From a checkpoint of a small mixture-of-experts model trained on Wikipedia.
Size: 12 layers, vocabulary 2048.
Experts: 32 experts in each of 12 layers, 2 picks a token.
Training: a variant of SOAP for the experts, 636M tokens, 9701 steps.
Below are experts of layer 3 (counted from 0) of a mixture-of-experts language model. Rows are named router (the router's row for the expert), gate (a neuron's input weights, with its number), up (a neuron's input weights, with its number), down (a neuron's output weights, with its number) and show model dimensions 0-159. Each number is 128 + 32 x the weight over its row's rms, rounded and kept within 0 to 255.
After each expert's rows: a language model's description of what the expert responds to. This comes from a sample of Wikipedia text that the model never trained on.

# expert 19
router [126  27 126 105 143 193 148 131 172 121 142 126 112 125 124 149 137 155  55 122 120 137 120 178 110  80 148 146 138 118 111 201  96  90 132 162 153 103  92 110 112 176 121 222 107 142 145 151 144 138 128 144 128 102 180 105 119 136 137 106 129 154 157 150 100 126 166 192  96  97  73 134  76 103 103 112  91 115 115 127 145  94 165 152 172  91  95 119 159  37 139 134  97 110  88 117 120  98 138 123 101 116 116 141  97  91 140 131  82 128 134 127 139 111 102  98 140 126 155 188 167  85 115 115  92 132  63  55  82 151 101  89 128 139 160  53 187 125 143  75 135 109 151 124 153 101 188 110  79 136 117 118 130 152 167 123 147 147 130 200]
gate3 [209 142 140 121  95  91 118 110 108 135  95 158  95 113 154 100 166 145  63 143 138  95 122 126 106 151 107 135 113 114 101 191 125  76 165 122 144 106 105 124 110 119 128 194 172 151 123 170 104 144 163 195 118 192 150 138 142 121 126 110 143 115 126 135 126 144 125 153 107 122 131 131 109 172 111 133 157 121  79 154 145 153 185 186 102 111  92 113 143 129  55 126  64 116 108  35  99 111 127 152 148 140 158 161  71 101 156 126 149 178 147  99 226 159 129 119 166 169 150 196 148 127 137   8  92 190 150  79 128 157  80 126 104 100 110 148 109 150 116 130 114 144 134 131 157 111 125 166  98 106 131 107 108 160 175 127 101 120  98 139]
up3 [155  66 153 103 143 123 125 156 134 174 111 187 114  99 108  74 151  86  95 195 175 129 144 121 107 142 134 120 116  43 122 143  90 115 131  93 133 141 135 144 127 131 154 173 145 152  83 118  85 114 152 157 144 195 157 149 114 155 115  94 166  58 126 132 169 190 157 165 112  97 168 122  92 153 135  75 133 152  83 126 137  84 144 168 142 108 179 137 143 149 142  78 121 115 141 199 120  90  86 101 150 153 126 114  83 129 164  68 133 103 123 162 111 122 148  92 113 163 151 112 155 166 140 100  80 114 120  94 153 156  87 139 132 146 177 153 109 175 146 188 231 124 140 126 110 179 111 102 140 107  57  83 102 176 142 113 118 153 164 164]
down3 [140  67  77 153 119 138 119 112 108 183 116  74  93  61 131  87 138 131  96 160 105 129 160 144 113 120 132  62 123 110 145 146 112 151 109 100 138 130 142 151  91  78 130  93 155  61 121  65 120 115  73 123 119  71 105 116 125 169 158 125 154  74  68 131 151  61 160 133  90 112 135 180 132  80 151 142 174 153 185 165 126 123 152 126 143  79  53 128 110  87  44 128 103 144 120 166 151 116 112  88 144 110 103 127  77  78 135 139 105 161 125  92 128 139 108 160 127 142 183 189  84 107  97 105 115 184 133 104 145 151 151 106 157  50 107 140 154 113 102  99 109 109  71 127 156 174 103 145 135 180 140 116 166 163  91 128 161 165 135 125]
gate4 [150 101 126 112 134 135  95 168 123 153 153  70  93 101 165 127 114 110  75 205 163 160 120 158 173 126 153 167  99 136  87  62 100 108 126 122 145  83 133  82  86 151 146 150 133 145 131 128 146 109 105 172 165  80 170  62 138 105 138 133  94 123 137 158 167 123 101 147 127 166 101 117 109  26 100  90  53 137  98 162 146  69 132 155 104 162  92  93 104  98 193 132 140 127 140 147 149  83 110 103 124 125 138 148  77  74 134 125 127 147 113 132 118  88 134  64 109 107 143 133 193  91 134 121 170 163 123 111 140  86 142 170 115  86  98 142 158 204 114  83 140 128 132 159 186 156 124  98 177  61 115 174  77 144 129 147 128 163 130 140]
up4 [127 119 108 163 172 151 119 183 132 158 106  66 107 168 188 116 113 151 172 160 101 162 152 160 170  93 115 116  97  93 116  89 134 122 149 141 126  66 167  59 138 109 142 219 124 152 131 122 152 127 136  97 132 102 122 101  84 130 195 143 104 132 167 154 157 141 171  67  74 174 144 159 130 159 150 132  83 139 102 182 198  69 127 139  74 115 124  93 122 139 140 105 131  88 165 127 151 100 110 146 112 167 126 122 124 165  99  92 169 156  77 159 106 120 127  90  49 109 136 185 159  67 145 114 140 125 106 138  88 177 156 174 123 140 107 134 166 130 119 142 113  67  91 197 120  91 146 124 135 159  96 169 119 175 105 111 144 167 141 152]
down4 [101 123 173  75 135 185 167 110 133 137 128 101 119 138  70 143 138 157 150 116 179 178 115 177 155 159 159 183 157 192 141 155  83 135 113  70 137 120 119  96 127 123 143 182 118 130 114 143 160 124 166  91 133 149 125 156 108 150 107 114 132 109 167 103 143 110 215 107 133 119 151 193 134 160  88 132 158 166 143 118 104 134 127 117 117 202 180 153  68 172 111  89  98 165 116 159 107 137 145 131 148 121 112  66 128 180 162 131 159  39 132 133  92 165 134  73 157 101 109  88  99  84 122 134 143 109  92 176 161 169 174 113  90 131 162 162  80 148 150 132  98 133  84  90 176 121 173 146  50 182 129 125 149 131 159 179 133 122 129 128]
What it handles: Letter a and openers

# expert 2
router [ 87 123 118  75 152 144 118  93 145 105 125 132 131 114 139 138 192 147 120 151 161 136  88 185 139 142 137 161 160 139 104 146 127 134 124 197 143 159 106 171 125 169  77 179 154 172 130 114 158 151 166 111 120 111 144 115  99  72  58 166 159 152 159 162 114  66 152 138 138 128 105 111 178  81  31 191 121 100  82 133 151 114 100 137 139  99 161  72 170  76  97 105 137 149  57 119 139  57 141 181  47 122  92 181 113  93  91 144 142 125 130 108 147  88 129 102  47 145 137  99 154 122 142 110 103 135  90 132 127 136 203 148 146 103 118 109 115  99 144 125 146 147 187 100  75 127 166 136 114 128 161 152 152 138 154 121 169 131 156 132]
gate3 [135 162 134  49  93 129 134 110 155 177 121 111  79  98 104 101 158 120 114 153 104 152 127  92 153 130 167 120 110 189  66 138 160 144 116 150 173 169  82 117 133 120  92 161 132  71 121 118 119 108  81 161  95 130 125 118 112 121 135 144 134 123 143 140  88 167 115 144  91 103 129 158 163 113 127 176 133 157 104 171 172 134 112 194 189 212 129 184  90 179 174 116  90  98 118 113 110 119 165 121  90  83 110  88  67 190  77 204 121  94 107 178 153  99 168 129  89 206  91 117 145  84 124  94 153 159 139  74  84 126 122 111 127 147 137 142 172 104  75 128 172 139 137  88 128 131 109 171 129 112 186  97 140 118 136 114 155 147 135 164]
up3 [127 158 154  41   9 135 130 134 180 159 158 167  99 159 120 112 127 115 126 178 133 162 105 120  87 114 132  92 128  89 133  87 174 128  74 166 155 146 125 147 117 110 157 111 153 110 137 110 141 120  80 163 115  99 184 100 108 132  93 132 138 133 119 199 124 196  79 133 111 160 125 136 158 151 127 139 138 122 114 143 154  99 148 180 111 203 120 133 132 106 102 107  99 110 175 149  96 142  92 155  90  77 125  75  23 112 137 171 121 120 105 178 163 135 165 126 129 143  81 144  71 119 103 145 131 108 184 139 120 116 103 171  95 158 105  97 135 125  84  83  84 179 179  97 170 164 116 109 150 117 154 137 170 145  87 117  92 122 143 125]
down3 [160 147 113 133 177 146 158 105 156 140 159 134 101  98 132 103 159 103 124  82 124 162 154 120  96 119 192 157  93 101 145 172 134 152 181  85 132 139 100 158 127  89 129 147 100 124 110  83 158 133 142 133 134  85  93 137 133 141 172 186 119 105 103  65  73 118 165 148 149 131 103 118 107 119 115 171 163 149 107  89 119 103 180 124  76 120 108 135 151 115 148 157 123 162 118  95 109 138 167 128 202 202 192  72 198 137 102  85 120 176 192 148  99 152 152  38  74 125 105 112 109 181 112  90  98 119 140 121 153 112 143 101 161 160 178 125 155 149 173 129 177 135  89 129 129  48 120 153 133 120 126 124 163 166  95 100 201 116 177 128]
gate4 [ 98 157 101 150  79 125 138 111 132 137  82 119 132  99 147 188 123 151 151 119 128 163 121 162 104 154  85 161 168 147 104 146 134 167 111 180 115 180 117 117 127 127 168  99 132  80 120 140 105 156  89 102 131  82  88  93 133 117 158 168 130 124 159 121 149 116 106 146 104  97 153 172 170 133  84 157 105  78 110 129 166 108 109  98 114 132 139 178  61 151  89 161 119 100  98  62 129 140  85 183 126 127 144  80 137  71 151 124 147 157  85 106 134  36 105 149 116 139  41  86 120 170 148 179  53 165 176 150 113 168  94 146 152 121 112 150 170 152  72  66 173 157 101 158  87 112 166 144 168 104  87 131 147 124 156  75 113  70 137 137]
up4 [ 82 144 158  92 148 188 104 107 118  92  89  72 148  51 126 126 110 163 137 107 128 123 141 138 131 116 128 124 139 136 135 128 117 178 149 152 134 184  97 140 133  95 186  95 105 126 119 164 102 150 117 107 143 139  99  84  87 138 114 149 116  97 184 102 170 105 136 157  88 113 184 136 166 123  91 191 133  91  75 124 130 115 100  86 184 151 110 172  79 150  90 100 133 101  83 119  84 170  96 186  75 133 127 121 140 105 174 171 171 131 121  51 104  84  61 131 144 125  91 105 130 158 130 167  68 140 154 106 109 168  96 177 134 127  90 131 198 174 128  84 134 116 102 132 131  93 201 106 146 101 116 183 179 118 152 138 142  93 152 177]
down4 [111 151 101 212 149 133 127 121 141  59 139 120 143 139 105  88 151 112 131  49 143 166 133  90 170 108 134 161 162 134  94 118 183 112 160 101 117  88 132  78 111 133  77 163 169 177 136 122  87 133  92  98 149 128  75 147 140 149 102 154 140 112 126 115  95 172 152 162 122  92 162 152 100 133  50  98 153 153 153 179 108 169 144 128 141 111 164 165 187 126 158 111 166 131 171  82 158  93 152 155 141 151 132 108 146 169 142  94  96  28 180 126 185 207 155 114 149  63 145 188 109 105 137 120 136  69 112 130 145 105 115 133  88 104 129 122  77 113 142 154 124 121 172  80 119 172 137 174  75 143 129 166  94 139 103 120 131 154 126 116]
What it handles: Table and heading line breaks

# expert 20
router [ 97 118 165 102 152 185 147 141 134 125 136 137 129 188 167 121 174 136  96 145 129  95  78 105 155  94 148 213 173 156  72 164  50 117 118 169 170 149 140 175 139 119 139 147 188 138 132 114 121 175 163 113  99 109 159 128 129 130 117  87 155 125 115 112 134  84 150 168 137 137 102  90 156 150  99 198 114  52  64  75 159 106 166 123 167 116  85 123 109  99 134 109 111 137 111 137 122  78 182 173 147 115 146  98 107  98 135  53 156 166 179 135 122 116 102 148 152 176 116 132 169 109 114 101  83  77 154  75  94  74  98  97 163 153 133  98 106 145 143  80 128  84 148 144 130 112 135 113 166 105 180 106 190 154 151  75 139 110 132 153]
gate0 [197 108 126 170 178 120 127 141 144  62 109 103 168  92 134 130  63 147 131  83 176 170 114 164 189 133 148 132  97 131 138 145 131 129 115 139 119 206 175 137 209 120 134 148 153 118 169 129  76 174 163 160  87 141 118  99 187 105 101 104 138 169 113  83 152 146 132 128 167  97 142 133 161 174  54 129 140 140 185 162 125 139 191 157 119 185  89 154 117 132 110 146 142 144  96 146 149 137 119 146 108  95 185 123 147 115 116 108  98  95 139 121  89 100  49 125 189 150 167 139 171 147 165 162 115 141  89 141 112 155 122 144 112 108 151 102 122  86 132 157 144 114 158 104 173 112 158 171 187  91 143 140 194 182 188 104 157 121 117 131]
up0 [112 147 103 182 134 103 146  74 168 130 124 119 111 109  88 121 153 132 160 112 131 167  99 157 132 131 188 110  79  88 144 115 158 155 116  73  96 164  90 125 124 131 154 170 133 142 102 117 122 143 130 174 126 132 152 145  47 181 102  82 156 142 169 181 102 101  94 128  88 125 120 192 146 119 162 161 145 139 153 193 129 163 145  93  74 127 159  90 131 134  88 124 138 115 110 154 114 183 179  98 135 113 154 127 204 160 188 202  96 174 152  47 133 134 160 114 127  65  73  92 171 115  77 127 147  80 164  58 135 141 112  88 128  97 117 146 162 118 145 117 147 141 119 131 154  69 120 157 123 124 102 130 112 178  93 139  83 119  73 147]
down0 [111 120 156 158 120 127 131 145 177 116 157 179 139  87 130  96 114 139  83 144 101 153  77 168 177 104 190  58  82 159 131  87 143 114 165 112 116 135 145 130 126  83 141 113  67 136 112 111 147  87 156 179 118 130 113 140 172 105 121 108 125 183 100 178 130 132 126 142 135 141 124 149 127 175 140 145 139 112 136 164 140 169 126  79 100 117 154 129 135 127 133 148 142  41 101 190 138 185 132 167  95  57 142 119 174 118 126 149  85 193  93  84 120 150  94 108  78 167 124 130 194 139  80 168 124 108 124 143 126 120 166 127  92 113 168 183 143  78 153 131 156 137 126  77 209 145  98 182 130 157 155 139 130 171 119  90 117 155 159 223]
gate1 [ 53 112 196 107  89 129  68 111 166 138 173 152 152 130 146 145 161 120 144 122 135 112 165 135 153 119 112  96 120 120 119 158 124 153 196 119  56 115 130 159 123 111 159  99 138 144  83 143 116 130 161  54 119 144 151 192 137 118 119 105 123 171  66 154 138 142  85 181 157 158  95  92 150 135  93 134  92  76 136 123 116  82 170 172 146 109 116 146 164  55 107 123 165 128 117 149 119 113  72 101 106 115 120 120 110 158  59 114  88  98  95 147 126  90 141 139 182 128 100  95  70 179 155 137 139 137 128 185 130 104 161 149 137 154 111 129 113 151  54  75  90  98 150  97 120 163  90 137 178  86 132  90 121 137 180 128  98 173  60  74]
up1 [156 119 110 141 125 162 122 173 114 185 151 122 118 140 128 105 149 142  96 151 117 127 114 162 130 146 150 110 132 101 126  91 166 164  88 130 124  96 141 122  96 112 113  80 153 142  89 142  80 108 168  98 134 129 118 172 130  63 111  74 129 111 151 102 146 144 127 133 155 123  83 132 143  94 140 115  98 151 157 121 124 125 129 187 111 165 156 109  99  95  96 152 154 110 138 148 123 188 151 164  34  87 146 189 129  75 116 165  79  88 163 121  57 152 172 122  93 126 152  97 138 216 120 138 147 120 125 221 119 140 131 131 137  89 153 139 146 123 190  99 181 160 146  85 205 137  62 135 118  88  93 135 175 156 160 167 153  76 111 213]
down1 [ 58 108 154  99  77 142 140 118 138 136 108 140 112 118 100 129 148 110  85 135 118  88 112 143 113 185 135 128 154 255 113  91 108 139 148 133 128 135 118 102 147 122 108 111  76  90 191 129 125 183  73 146 149 138 136 156  68 125 138 109 114 111  76  84  64 117 134 166  87 127 182 127 121 106 113 142  26 123 134 165  78 106 140 165 156 133  75 123 101 117  84  86  76 157 127 103 137  84 109 119  54 130 113 108 148 144 104 100 140 123 165 157 184 131 210 151 174 104 117 137 128 118 108 121 162 146 123 157 144 153 127  53  96 113 177 152 113 131 103 152 143  88 188 179 119 174 135 171 135 154 126  88 124 108 133 108 148 139 119 108]
What it handles: Sentence-ending punctuation

# expert 27
router [121 102 152 132 174 128  86 141 189 104 127 149  82  97 160 127 142 114 122 124 109 103 166 174  96  95 175 145 166 106 112 110  62 101 139 196 148 166 166 154 108 182 108  99 142 158 156 104 110 166 141  64  68 146 170 163  72 103  99 118 168 131 143 150 193 125 147 198 163 108  77 201 132 115 155 174 127 117 129 115 198 106 134 172 151  84 168 139 138 114 105 102  88 108 113 109 113 140 171 101 104 140 102 171 124 132 108 152 102 108 162 127 161 115 131 165  69 171 123 152 175  84 135 124 127 125 133  95 129 172 160  69 134 158 119 104 141 139 141 123 130  96 158 140  98 119 184  75 140 123 199 203 106 119 155  90 124 175 118  85]
gate1 [134 139 158 105 120  87  96 113 153 106 123 153 113 204 163 124 141 121 160 159 141  91 112 124  88  82 125 124  82  30 133 134  66 158 161 148 140 109 129 108 152 141 124 127 134 111 184 120  74 100 140 141 151  93 115 141 125 156 140 166 151 113 109 144 152  96 124 130 101 161 172 117 124 116 128 162  83 135 150 145 194 132 149 118 155 119 137  96 207 120 110 151  56 134  50 110 141 100 191 144  76 190 165 114 124  96 138 155  71  58 147  94 184 146 181 124  96 144 169  84 195 165 115 102  94  89  95  96 146 118 182 119 110 190 123 134 125 112 133 139 164 184 120 107  74 113  81 106 113  91 117 114 129 130 126 123 123 166 107  69]
up1 [ 79 114 103 150 108 154 170 172 152 151 126 157 107  68 110 133  68 139  16 138 168 142 123 147 182 166 140 155 136 107  65 139 169  90 105  94  98 137 154 129 101  95 107 153 101 131  65 155 168 114 107 138 115 153 104 119 107 128 120 120 104 132 149 142 160 173 195 175 115 131 118 190 161 152 139 118 129 100  93  98  57 134 124 198 119 129 173 155 150 127 189 105 138 117 126 169 162 171  79  96 118  95 100 154  78 138 133 106 123 155 130 162 141 110  78 171 164  97  56 157 112  97 129 150 160 136 151 141  95 179 142 173 103  93 170 148 118 121 125 115 116  63  94 159 124 158 168 131 131 155 122 164  83 168 116 126 101  84 188 120]
down1 [123  91 175 144 123 131 179 139 104 113 110  77 146 109 138 107 113 167 130 129 172 121  65  84 112 107 124 131  91 140 122 152 131  87 173  82  80 130 135 177 161  96  99 153 128 129 168  92 190 105 156 145 110 149 140 131 126 101 146  53 166  67 135 178 158 116 155 118 100 122  99 160 180  95 106 150 134  87 105 129 173  94 160 156 151 107 118 129  58 147 119 103 177 166 134 137 123  76 181 130 181 133 149  80 142 114 157  99  92 194 108 179 152 166  73  84 136 147 100 122 122 106 169  85 120 184 110 142 129 154 122 108  71 124 141  74 169 175 101 124 124 132 153  84 193 153 145  84 173  90  62 127 168 177 151 137 129 102 160 160]
gate2 [101 148 155 185 104  96 158  92 152 136  92 186  72  97 171 114 147 120 100 135 123 160 121 126 102  60  82 147 128 121  84  83 139 126 113 187 113 103 150 142 114 141 109 154 144 226 190 139 117 141 119  56 125 119 184 132  80 152 121 128 145 122  91 151 129 100 165 159 127 175 162 138  90 155 106  84 129 128 120 109 189 168 121 177 125 224  98 170 144 139  73 158 102 124 105 124 151 131 117 125  72 112 153 124 137 122  96  76 134 142 147 148 153 186 101 141 134  98 101 119 164 156 171 154 133 201 131 184 145 119 146 156 131 159 114  91 168  87 133  82 123  69 143 203  98 148  98 134 126  93 110 132 148  91 121 136  76 139 149 100]
up2 [114 147 103  98 142 123  64 160 101 110 156  86 131 181 161  91  99 116 131 114 137 131 103 112 140 111 142 105 139 121 113 144 135 168 139 112 117 176  95 133 147 112 106 105  86 123 143  94 150 181  96 155 100 161 117 103 115 162 105 162 122 101 101 127  73 143 177 189 120 121 151  69 115 135 130 138 147 101  72 121  91 144 120  85  81  67 156 100 111 120 208  98 198  82 105  88  93 130  88  48 150 144 171 110 128 118 188 137 133 123 128 129 165 127 113 127  89 136 114 122 152  29 164 105 109 195 127  52  94 148 108 127 144 133  99 108 137 143  84 132 153 151  99 109 130  93 194 150 155 212 136 164 174  57 143 128  99 142  93 130]
down2 [153 137 154  89 127  87 143 107 129  95 127 160  92 125 165 132 158 127 146 219 134 176 104 119  67 124 112 127 155  96 141 125 163 123 138 189 113  95 138  94 144 188 153 133  49 108 183 145 138 185 133 120 132 166 188 152 116 140 181 120 137  83  91 104 146 111 154 117 135 153 165 181 108 111 121 111 164 118 124 141 136 148  93 115 125 109 140 132  84  92 158 139 148  91 133 200 124 130  88 149 116 192 169 121 107 128 120  57 138 155 106 126 138  96  72  90 117  86  32  82 110 107 134  87 129 149 115 123 110  79 175  55  92 145 160 132 146 104 127 144 146 125 133 183 155 149  93 147 103  98 138 137 194  96 120 111 186 101 199 156]
What it handles: B, C, D, P letters

# expert 17
router [141  87 129  63 105 136 138 147 124 171 149 133  98  94 134 203 137 111 124 136 157 112 115 164 124 123 127 133 176 159  70 151 142 105  84 182 109 118 166 177 115 144 154 169  99 137 140 144  88 139 160 112 103  98 130 137  78 121 120 113 152 126 126 168 169 106 121 112 221 122 108 105  98 109  98 232 117 134  81 147 154 107 216 114 127  77 125 155 197 125 127  99 111 104  61 143 130 100 129 144  64 164 122 124  68 119 135 120 125 181 117 111 147 139 111 159 183 166 123 152 133  80 141 105  99 109  87  97 108 133 180  87 167 118 143  37 158 123 155 110  94 115 162 155 122 110 124  64 170 137 115 140 123 140 131  89 155 127 196 117]
gate0 [ 83 127  86 138 105 131 146 114 158 100 138  74 131 143  75 130 128 160 110 122  71 104 120 139 177  80 111 200 134 154 120 151  89  84 111 148  73 159 208 148 136 167  63 103 158  91 167  90  85  99 130 124 124  74 153 138 129 122 171  97 113 126 106  82 136 113 130  86 128 145 149 116 140 172  87 158 163 130  72 150 125 104 178 135 135 102 157 101 110 147 118  99  79 205 113 111  94 125 123 115  85  96  76 174  63 136 112 156 167  90 166  85 138 109 150 163 175 144 150 120 157  27 176  66 114 160 105 198 146 116 116 158 131 144 138 154 116 103 120 176  94 160 154 134 124  96 128 131 173 115 150 126 112  80 112  86 121 104 108 130]
up0 [107 144 126 105 141 137 147 152 121 185 100  99 102  97 157 138 111 122 150 173 164 149 155 130 106 139 158 123 119  91  92  93 125 166 104 116 166 151 116 170 110 110 161 111  58 186 127 119 148 195 100  86 149 161 108 115 195 121 138 111 155 135  48 144  64 152 149 116 107 122 141 114 120 115 140 106 130 194 122 139 116 134 113 156 150 166 123 165 133 125 143 199 121  91  94  90  70 141 171 141 177 148 144 182 108 119 106  65  78 164 104 184 140 100 108 162 207 145 140  94  86 122 127 151  39 116 109  99  84 102 115 146 171 153 107 128  72 159 177 119 155 126 195 119 137 150 141 151  97 174 117 186 143  99 141  91 124 198 145 122]
down0 [ 90  92 118  96  99 122 119 140 102 123 125 146 121 144 127 101 198 208 119 129  71 160 114 120  88 160 131 190 138 137 126  95 105 167 120 119 143 106 139 162  78  73 122 128 125 116 151 104  62 136 159  74 161  94 144  90  78 171 157 134 139 159 151 140 121 138 103 183 174 189 148 131 111 130 162  72 111 106 111 155 158 120  87 139 127  49  74 195 139 130  86 123 132 148 117 113  82 112 169  78 140 152 130 136 114  85 107 105  91 124 160  50  91 107 108 167 169  94 133 153 109  94 161 114 151  99 128 129 127  87 124  72 141 155 147 182 142 154 144  97 175 103  92 185  96 103 128  84 113 117 151 164 176  81  94  93 154 112 119 198]
gate1 [132 114  80 110 151 128  94 144 138 147 130 116 141 110 171 133  93 175 110 113 105 149 110 134 136  91  85  78  99 166  89 173 132 117 122  89  69 120 101 116 148 133 127 200 115 110 131 163  79 185 110 144 166 141 159 127 144 135 125 169 100  84  80 144  76 183  74 113 151  88 155 112 119 112 143 167 104 128  73  92  90 136 120 103 130  75  88 155 121 125  88 117 203 184  35 137 137 102 137 140  86 137 133 149 104 101 169 153 110 124  83 152 153 114 113 135 157 151 104 174  87  83 205  56 126 157 115 161 157 161 152 119 149 131  75  94 102  75  87 103 183 166 184 182 122 158 143  99 177 134 117 117 141 130 118 154 149 148 114 173]
up1 [ 78 124 128 122 136 155 156 115  97 187 150 149 132 152  92  23 111  81 190  67 108 103 174 159 128 119 118 165 136 138 118 199 189 137 134  85 101 137 126 109 149 154  96 151 130 105 147  75  87 108 112  89  82 120 100 155 126 105 138 105 151 178  88 137 126 165 167 150 106 146 143  93  94 105 113 140  82 137 159  89 135 198 107 119 159 153 133 145 132 140 139 128 117 221 143 146 170 162  86 146 129 148 131 101 114  63 129 157 119  85 120 111 126 118 151 108 169 189 144  88 103 105 142  97  82 137 148 187 118  89 118 152 198 185 161 107 107  74 142  97 138 107  75 120 194 146  95 148 112 136 132 122 140 167  97 126 134  62 106 143]
down1 [152 101 195 149  76 181 155 145  96  99 144  74 170 111 156 118  92 172 116  93 137 126 155 132 156 140 137 119 175  98  59 118 132  45 159 185 122 105  67 115 179 108 151 150 162 123 132 135 108 140 160 134 145 166 160 130 121 137 139 139 102 102 141  89 127 158 117 126 146 144 103 129 117  89 148 134 122  54 143 165  76 130  85 138 120 153  94  98 156 143 153 162 152 127 140 122 179  82 124 177  71  85 134  94 147 161  81 142 130 165  94  47 147 144 107 116 182 144 142 168 133 155 106 112 165 135 112 109 158 172 174 112 172  79 141  74 166 138 156 131 115 139 137 158 130 178 157 143 162 167 194  96  66 101  55 155 169 143 146 101]
What it handles: Capital letters in acronyms

# expert 25
router [133 111  92 133 177 112 153 164 110 112 124 127 168 103 147 157 175 130 105 149 132 146 115  95 138  86 120 128 146 128 132 228 166  38 122 194  55 102 123 122  68 127 126 122 133 133 174 107 147 185 121  86  95 139 146 192  42 127  59  76 142 165 157 174 156 106 162 127 150 126  89 176 110  87  78 126  91 128 103 172 146  87 123 124 138 134 113 167 137  35 168 105 147 117  77 106 130 134 125 127 172 195 126 146 126 119  98  91 145 198 126  96 135 116  75 131 100 134  91 133 143  98 132 121 104 120 127 104  91  86  55  77 149 129 120 141 130 123 167 100 139 144 173 123 124 135 112  99 122  99 156 167 138 124 118 131 149 135 144  92]
gate0 [ 52 116  96 134 115  94 121 116 142 140 141 118 105 120 175 132  91 136 127 116 144 113 153 163  78 167 156 105 151 103 149  89 121 130 169  59 187 148 188 106 133  78 145 152 105  97 153 152 139 147 128 157  31 199 147 123 140  65 154 144 123 100 133 122 136 160 122 136 121 150 173 151 118  97 143 204 152 104 135 104  89 145 129 132 195 157 125 166  67  81  75 105 137  74 105 182 113  67 152  84 143 185 120 133 117  99 152 146  91 108  69 123 112 170 121  58 142 122 128 134 132 144  81 133 148 156 115 133 123  97 111 106 150 128 169 117 170 132  96 121 235 138  67 173 121 151 147 100 167 120 105 132 128 102 123 146 122  86 112 121]
up0 [107  85  65 129  89  89 105 181  83  33 131 135 162 123 124 133 163 143 108  69 108 114  99 122 153 172 122 164 134  71 139 121 144 148 102 153  98 111 127 130  80 182  99 106 131 152 175  92 154 165 120 140  99  96 122 110  78 147  97 163 147  62  94 107 170 151 109 167 159 137 148 167 161 117  52 140 127 175  71 126 115  59 149  88 173 138 120 117 149 155  60 157 180 153 110 123 163 106 142  68  75 129 169 111 121 111 109 101 136 109 113 143 171 154 162 188 126 158 112 154 100 163 144 124 101 142  88 170  68 110 192 121 147 144 153 169 173 164 123 121 159 121 146 128  83 151 164 131 131  99 137 126 170 111 111 144 126  99  70 104]
down0 [130 107 134  54 110 142 150 157 103 131 146 157 115 141  81 181 156 145 137 125 125  50 180 105 106 154 122 131 146 116 146 143  94 145 101  77  99  70 129 160  98 114 148 140 139  82 129  63  89 133  87 162 119 133  82 135  61 100 164  97 132 126 104 165 147 164  72 130 119 110 133 152  56 175 105  82 152 104 109 104 100 103 158  42 159 120 102 141 148 104 103  78 121 139 116 129 197 119 173 140 217 165 122 111 168 120 161  69 103 132 113 111 151 165 187 161 129  93  60  82 109 172 153 157 123 114 138 131 140 115 159 158 136 105 130 116  94 130 133  86 123 108 200  90 103 130 143 101 131 170 153  75 128  98  85 103 126  87 105 145]
gate1 [115 137 135 126 143 102  89 110 114 169 125  90 179 120 168 148 151  85  83 144 105 112 145 164 173 203  90 204 110 131 165  80 128 145 190 113 162 141 113 111 146 174  75 109 188 173 144 130 136 165 143 105 172 131 160 129 117 191  91  82  95 166 145  52 138 125 137 107  97 131  72 141 166 126 134 139  85 151 115 121 197 109 144 140  80  78  97 143 129 168 179 116 157 127 163 151 127 135 142 199 174 118  84  92 159 147 118 123 135 158 125  98 113 107  85 163 134  68  87 139 200 117 139  59 101 100 120 140 124  80  88 158  79 133  93 175 160 129  99 133 156 123 137 163 141 105 110  69 125 143 130 147 102 135  95 154 155 112  93  98]
up1 [ 72 158 127  75 136 158 140  78 151 152 153 142  81  96 124 121  95 158 206  68 194 119 100 109  99 106 131  76 157  70 150 137  97  73 116 146 149 112 145 151 123 108 107 129 112 114 107  83  94  94  93  79 100 129 148 112 156  85 107 152 169 168 115 118 125 103 102 195 169 156 187 126  56 153 100  83 130 114  76 105 137  74 115 143 124 141 152 124  90  99 121 160 118 165 127  97 141 145  95 128  96 118 155 156  98 107 140 126 148 148 134 152 129 166 143 172  98 134  76 146 127 177  77 174 182 181 136 145 103  55 115  79 122 104 109 120 163 162 170 132  87 105 137 115 152 137 113 175 123 132 120  85 240 101  95 138 134 116 146 128]
down1 [149 119  88 127 115 121 132 129 101 131 124 143  92 140 126 104 212 173 148  97 169  83 140 120 177  88 143 117 154 109  98 154 137 145 131 139 123 144 159 130 113 124 113 112 114  95  73 111 183  88  97 132 138  68 128 109 114  74 121 117 103 121 112 117  98 105 163 190 135  92 103 100 110 197 110 150 114 120 153  71 149 148 120 159 137 127  97 103 175 126 177 160 145 191 150  34 122  96 148 166 156  71  39 218 121 148 155 173 154  87 133 164 108 135 141 143 178 116 108  72 186 116 131 113 137 164 101 167 168 123 132 187  82 132  55 134 106 142 192  92 105 147 151 152 107 102 134 154 117 128 107 114 119 158 134 104  94 179 142 100]
What it handles: Table cell separators